python train.py --d_model=256 --experts_per_token=1 --d_expert=416 --d_shared_expert=0 --router_score="softmax" --routed_scale=4.0 --lr_router=0.00122 --norm="layernorm" --tie_embeddings=false --beta1=0.95 --seq_len=1024 --dataset="wikipedia_en"
Below are experts of layer 2 (counted from 0) of a mixture-of-experts language model. Rows are named router (the router's row for the expert), gate (a neuron's input weights, with its number), up (a neuron's input weights, with its number), down (a neuron's output weights, with its number) and show model dimensions 0-255. Each number is 128 + 24 x the weight over its row's rms, rounded and kept within 0 to 255. Numbers have three digits each.
After each expert's rows: a language model's description of what the expert responds to. This comes from a sample of Wikipedia text that the model never trained on.

# expert 7
router:134109165109107124103163165098128120094131172120130086130125122110120141099129162163113110144078140116094127118123161148152108129072101146128087086132146134155119148136120143119120112071152143143153119128134163121130156094125086118139079132084101126107136136107091141143146133089130119126117132091152138154140131174119126154160150121135162126137143105121153121117167146160121187130156133126116131140159156128112130103143124153143139091152161136137136142142142128125123120124173115141141099162087139137095122175145069122078082143083194108127151171130159158138091150110114143114128138086114112117086127106102126088117147093157139118117114143111162110164138109109126120085121160110110117128136130094145175088167102122123128123127102110158166125138181152116177113110098132
gate1:145111112179107110104153122097117129184087142149106089083128135084132109130139063112158101107139136111150132104142123132156120135135106149191112109146092140128133155118172136161124119147131109153126129173147150139154137116132108130138133140136124119139150121112173086146143149094115116152074131133105137154160102113109094097148097154132132122139160164162110083133132116170073127122104121160137083139158120122127104115129133104110156160162117115071171121072127144128116108140168125146154143162137180109079100127134146145136124148134135133117135081131192120148073139166136142148141153125094142100161117123168102153129114155164124153108138152140107137069161079147133125132096133138110154137131118098147128113138120143121151133101143129168097113116140124107130116111162134
up1:136115124120165094121137103088147122143152110120141114076081142124142099098130086128132138100073114130117123137114108165158115121140109130099120146160168124101112137123156169105116060184142150140170132116168133128156120118110112123145135144107115130116123178086115137122118155093130081123137131129147130110135119129139114099136116120132127064127140123139079167093161127145143165104149126164099113142118109157154112142113149137154168085121137118157137137136102170137150147157104143108127103158104141135114092120117157121108137122114054153133123147117093081119113156168142137097102165155122127117167077105141118117122128127133145120092158107096159124120147173177149117101096108149102128130102152112133132171150140113108076121122151122134122095125163154117089067152155135
down1:122076121098151154114135141126119145142150144161158164168123142116129113159144108069174120119125167124115144104156138152124138130084114111143107164126102095124132140124099149128086090130127147134190120148114168137112110133139116065109148151165140135129114120147120108116089114129117153148099117080163121131132162166144143139107115118088118130065165106095115135123160107150175070136117118156128116158150133168107172085117111119101125139124109117101142122125138157130139103102079144132115117112151121171152143163174154098139095142156155097140134113103089154113089092090118125118119146166118171146121163138108107179138137098095153110107158124118107144119151081110134123150126176113153132165116147127127157132108143094129110124156133150115106124127148128168108152160132091
Description: Inner and final pieces of personal first names and surnames, often foreign, such as in in Erin, Juan, Jane, plus initial periods.

# expert 2
router:100195099107124159190144071159155152101152133114079155126111092165160108157123157121146183107169156132117137127101145128120128107121126104105102098152090167148127086147097104151132132170155147119106161149168135113144100109109156074149176177119103143126119129155146168141096106098133138153133128139154127120117151164129113157135143072097149108127121091172142150133138137144133121151123095153152101147138092108197138116105136112137134138154124135092158145125115120090103147185152130132146160158077098157136096115136118118125144153123144104122119098123130141115104126137151119145126118138125113117115143181090131106114148150127139120124131118101154137119099148159132095155139126135146154118161145134098097143100149158154122110167114107136158119158100112110126159102128151
gate2:149106097107096168111164112125102168108141119115140110152142126080155123132128131127161108130091087127135128125186091142100158143137098110110101096143149166183128118110191167136144125115134090161133154113122058142155145099114122153105100102156109135143155131156139109090120110163119135105111107145141136142121128146156127143075123144126159105101167117132122137131170145118108164105170116104121140129068096140122158124141150134114128147078124112104127132120142093135108166137175127119170087088146115114136133108121136124085121175153121121111123122186095076130114145115166144081116124114140099095144110127121166168100121124128127129137095182100122137131142107135133129151142141129165140113160119139160125116091145101079128161116107101102122115124092103111109129141166117
up2:136120125161153113138107073100125170156125080121134157151152136122173120116128167126126049139136096099118151123133111159073165183116144096125144133119125136097115179164162150134149152145116155146168125144133110123140107119114142143092127118122101144118111142113132131123134141178168123116122110115136099134133136118136138131077095160111095125124139093141138150107115127136173172106149107121134121152159098108135100089129113130077094146131132123130154104079143142143128122124111163100102121141145131113141063132131137098102163093136150158120110102095117090113142117140146149111112165115138168099112164155156123175116139130111160133134120133114092113157149119163112092156175158123150117089086171116104113119159157116078132104107125139109150100145096119162100108087115132
down2:118130128128101094123127127105120155133136131136153093129092099157122095155168106102121133149140096164087147119132136080137100124155156180127132148132091174159136152117144117091137128169116134049061162129126104136100137139075095116115116114083104104117095159095153155112124117102136123152088131111147126123123099115130150163132110108122115142140127071151114104113142104134091151102115111096113152171113079151131138152150148115127104132160086141133139144148137108107153085073122107092136157147141137123132144102123172107132109121136096121130087117114126106136126100106172111137168099152136144177143086078163141081137147148125141129118115141157149138122115126138171141141098136142162111110182107101124110093108119103125156114116129167121115093165158130150129146114137145
Description: Common nouns ending a phrase, like center, acid, magazine, Year, plus table pipes, spaces and leading digits of dates.

# expert 10
router:145101091138113095116108143126126131106142128145099117127076094149111168055129117110142122104190079132118163149139168122122104120159117166122127145136120091163119142134131156121182120071121129145136086086134124113130131163120107163122143092164096041177109136127107105095115103143136167156181137139086108121127139115168142114129103150134127141159135144108140101098167142086139126131136099102086110114108121091109118125135154129133139168140098126136124114109176114168124118116167144115131118117153126128138155119140169146166159141093116101122134110160161129100119093162171146147138119127118085119114105108140132110150136123123108085149163126113134143164138129131117139146104124147154149158119138163124112155133153125134115176131157074080149149140114143106153122121147126
gate2:124136138112143149062119153118153114134109155113106147169136166133123175093128125104113207137082143130152131166138145165144134116162091147117115136149158149109144154162134132078125135135144118100122128119139108097126180144132102106135099127151167138098123100101120139129180132116137112160141118165117123127144139136117121150120143088109083117117134106139063134106181140135162127099216143117138111141154104132141113140160143156132110147093157165127096111111167123096108127155128138134113135143119169176140146123128136152143114113134118123110115133147147134100134116132114119127125162118133139150135099138111141135141151207150120105084088108138177134098103187112146120119099145109105147125148079160105130140122117121096150152160101114114143142121095095152072107119110137
up2:167120125155109123126099076143142153122141177116169123141085148112096119097170116154138119141144115172113078127180147132087096149080121084101166126124127120140142113117108164115129093117131142133150107139150120140094120096139116114162135170159139090083126116109137105140084145126110119131104127127131139097175128158110110168122159140139083128129131150091139138128087101130101109115090104130158151154138142126108103114097147135114160126168156137126141139097101087103168152133100151141140142133139096100091151124171147126097114097114166125114137100087112142138154149110127147116145127152108146106125136161101079156093138120173096162127152184138122165126121109089134129151096100119135120086171108145141154089119095119126161131141120128163146137128150108093165132110127177
down2:148122161143146110117165114141109145092119094113093129115166127132125128125174071070124153118126127141140179113106103088099141105136124175150092149089116145168147111101166103138116105118122107146167123112171181137131086158150120162075107129096150127104148115132125102139138159082133156136120152107151159113151139095127103096086151116129099142127086107127141118128196131132138071119124183150106158143123126133130132117160155112139119113176124144116140104144136132116161173123138133112154139154131123137088115140106102126095099120107086105111107129128083111083130115111117128109142113123121115115135075138105097159125113125171128157146090115173150098139131150126111140098106137150126134105140176112143134131116159172118133187111109133109112094085160143134129118147152126
Description: Second or later pieces inside names and words, such as Kepp-el, Pon-ty-pool, Loss-es, Copper-field, often in tables and lists.

# expert 1
router:104172072134140136160114069162155152113154132124102167112128136193154104151136149095129176116153148142128131150098145112101143114148111118127106095161106148139105079157099081150152139163142139130094139137132136138135099120104155100151168174123116133134125137153146162132098106105102153145121123117131108126115153149148127150159149079102136132110113099195140162133160108135152105164129097153153113146125099086181121114094152138117141118146103153088158145142108077119091162159136130128165136154131103157121094093168112144129160150139142103120121120130127115110119133138158130154129099147151140111100135158085115103117156128107140137141115117086136146088128149153147100157153132154146127104170121136119117115081152151153130107147121113143171109152070115150122156102125163
gate2:127154136141102126121111069104113120153164068160110116136118123134167109143140145127122137122142154178126127141169102117115116134139148104108145141147131127102133151147099134136110147160151147109102107152097087184139125165107076119146111141118118162079164138142106156150153138136116092098076126104115162195069179133110105123138148108146087127133142159108119122107190151137109176096085130128159167167166137127092125159158119185116078130121165143102142132113085121134102161133132123142148106119123133114105091131137138090107148125116108133126098125145110168120111152144136133119151138130123166147116161139154127177099122133111117143152144091157135128149119109135139096136162103123150145106100117120152114132146124165104151136142123101186176137118131127146151148150101125
up2:096094116124140125119096089166123070151122134122143145127164094152126136134200139179124122118142139137134125142146074111175085109125124135110077142087138139153166123116124120167088097120162110094145118117134144176136099131130140144137093100138125153116127191147117129115153142125097164162099130140090115159133148101154133140146132116128134147106088134123102127161156120092120163108103130088124079105095143096092132140114167154077124105134131156150093130096087134103146067122133147157090158137106113123105094117127122184109140134122139149109141121129129110108110106108119114153168083109145080135137112119153119143160132131125150169149123120126129127158141122110084136119122132083119128117156148079104085122078142156081117123128108111086113116131105138133113141142132132
down2:118155133156117107133089146134149154131135100095132110108103124135145132158142131133093141153130130157157089130147123146113089184111160140187104119154118119102118135086175144112147102134079138138137123109135121084124159167141160100133135135074169108128149131095178158143157134110121153137072136112084192136167139140085118163159188141154134136119148121127122132108151167121134113157104114086143131088116139120107120124132110141170151103102152149074121166122137149109163120134099113159140129123139098097114159120160180166138113114129073137139165143148148099091150137143103112149164137132181099143088137132104109154146113148085110122144084119136115122145135127091133106149152130155129159114095122079127148149141140102148134131150129140093100097126131104121121115129133145
Description: Commas, conjunctions and symbols inside measurements, scores and lists, such as %, +, °, en dashes in 10–2, ft, kg.

# expert 15
router:129131134121188137123124093131116120094135099138143136117178132101154162131087113092142127121118139107120136151122125125109120113118133121127161140147129142101147101118129099108148126119123094140092154165160158143116150132157117080143150109158160142093105106141103118143147156148077135116105166170135134128083090170113126119139159114131137128087121098148140117147111133102111146073127171142104110142127101140132138158156125109108123099109077144117095165113058120132166140156116161162128155130114203111174094157104108161106138159138117111157148118115116122131152082143128129129179110183142124100118134132089146109130174127179140118141131138085121101156144131147102156142158144106126107140125144130106104172152130109122115145109119113103143090074071087151103104126122128
gate1:087116110150156083111140167117153079112133144114076156151132102124121121163135135174125139135160140120120153151130144065119091103140129119114137124063139069197087111143147091129113110156123126120128152121143125099170101137135127111140153117156088180157140124155109125144114126138138123160175098100105132111133101143128098114124096116121137147108153143112073118151121102118110115160114116084127117145048111153152137107103109136111103167154099135118102170095124122121153104112117120164175136143149121130126159119123153125121140147139110141129167096116135142169093138084134105129102100179141106112106150128143158149109125122092171133125168101135114159136147135176141155116138115166144120186134129123126109132149121161143113088133133142127124134152143158116084146103119141
up1:162117112119141144114094102084112151088131124092127088140128153117150140148125143071090139175138110134120136166118150132131117104081139135141108093138108102134121141166120135133084153128117139109133108134158134127145051138117103147135180108144143135178095178139161163110104126120160136136133166134149129095161103102116164127162133158118140158120168088135125149194127139130152091124163148157116131083087126127184086141138165165114113151165141147119094101165131096085125148164103105134147115100104117130139149139119114127145138145149134160119153165115137150164082154148129129117133156118159118094096134121120144097110123157105135154108142146126114103128167144102135166107130114135150185112151081121117144130142101166134111132133148138112120113151089080128152145145133111
down1:141078153141090116128134168108175119156116148119098120136090124147102137139153122092127130126112167136132096162112142093107154116151107106117123124100128152166163065151112132113092138155155167154119089090070151134134124098167142115151156136146093111128096120128156130088137138139085116127118119136116139146128128175143126132109131153111120112121163128117152135106143166094117157126123108122116170136130159124128098118173172110148084115096109083142115071118141123146144118161110111147115131144113137095135081113119148120119169179150111153147161122171158130159108124107128077111100121134160142131120144138149136128127123090088079143093100059135156119090087126144103111109148157174130127142162138096126130152128131127130136116163147181149117165120151120137144135140097091
Description: Individual digits within years and numbers, especially the final digit of birth years and dates, like 191 then 8, and century.

# expert 4
router:091215090117135162168136071169157148106131155136109134107125119154149090148112156083139171082136154127122156137107141124120128102134106091099098103137107161161108082141103088143146126170137147107120153143153133130151100132114147096143113161138106132154128128159156167125096108076119152146117113118167109133146141149133087170148148082107120121117094108164149150115160103130129116158123109138138121136121106082188128124102118122113130127138103150131154127134096127089092155153127141131133121160124101153097100096133103162138174138149145099124112096139145130145098121144151115140100112144142141108110148177082120108108132144147123109123137134108157157109144145152147103144139130159116134116182149104129100118073148147150134094172125115137168130148109099138140149109095156
gate0:137115178142114159134122153118113134130158100133165076132072114134147122149128131125108071125145129109081153179152126135139171164205149150129123166102135100093126094083124127141106144135135133134144129091135155122183127144133142120104128118157121148113097128166151152130117159141143141104102143121123079155127107138127144138123089149115090139118148159160127190145115131117109160151113110119107165148067169127110110166151125118150156119082156097110107147117134097123155102076119137120120091151116171120120163138110096122133114109132132123142114165142151165127082129093149156137148147091116121123141101115136097103118145155137141135116141141159136141145110087141147138175107127063143098145096096137156147129148126093117111150126152133111135107117106192098125111135155137
up0:143115104093120151134175147129111186090113121118122139116129089093119150158107136104136127141092116167142118082104148138146080105113133118127127124127125112160141145155084130128139112094154150158140103157130119145114134130109166142190107117115117156099147103120167075105110122098140107147122121174110125152131184120156098104111124179121154138129133110136125126169151154117107161089129185147154111107113116138161109115152153131082070175132183136147166072122129126105124139115149127138098148163123120136122142141131116142103117166103145124119104125098084122149150123126141130091156127133143151185090176116143145132156129114134115127157116145131128160133169118139085106122172134090124127130129132156158144107173142154124130158123136154166133137144162090170163107154098152
down0:114099132134130112126141156149154158127097108113133139104121167156156085124159109127151128147095130118147121157124107155154174127161095128096123112078161100148102120127168165125125138113139092107155113116168104161160148136153149143138122123117109157127131134106102143149147123157150127133133104130118116112122196091097076114109074166112163133101136105111159102157158108108151114121098087131115136136128131182129118147154081132120114099108132136154076107119104145116138145119135128084108093088155123084074181141139131110140106120215116094147112135140100139166124123095177157143085121148130110094125126089130147122154138132109149155121124115127110154101126143127126110139107153112167111107126171122094125139137127111098110157150180142159134129167140152120110097117115161
Description: Words naming political and institutional bodies, roles and groups, such as Parliament, Republican, Senate, mayor, students, Studies, often after the or United.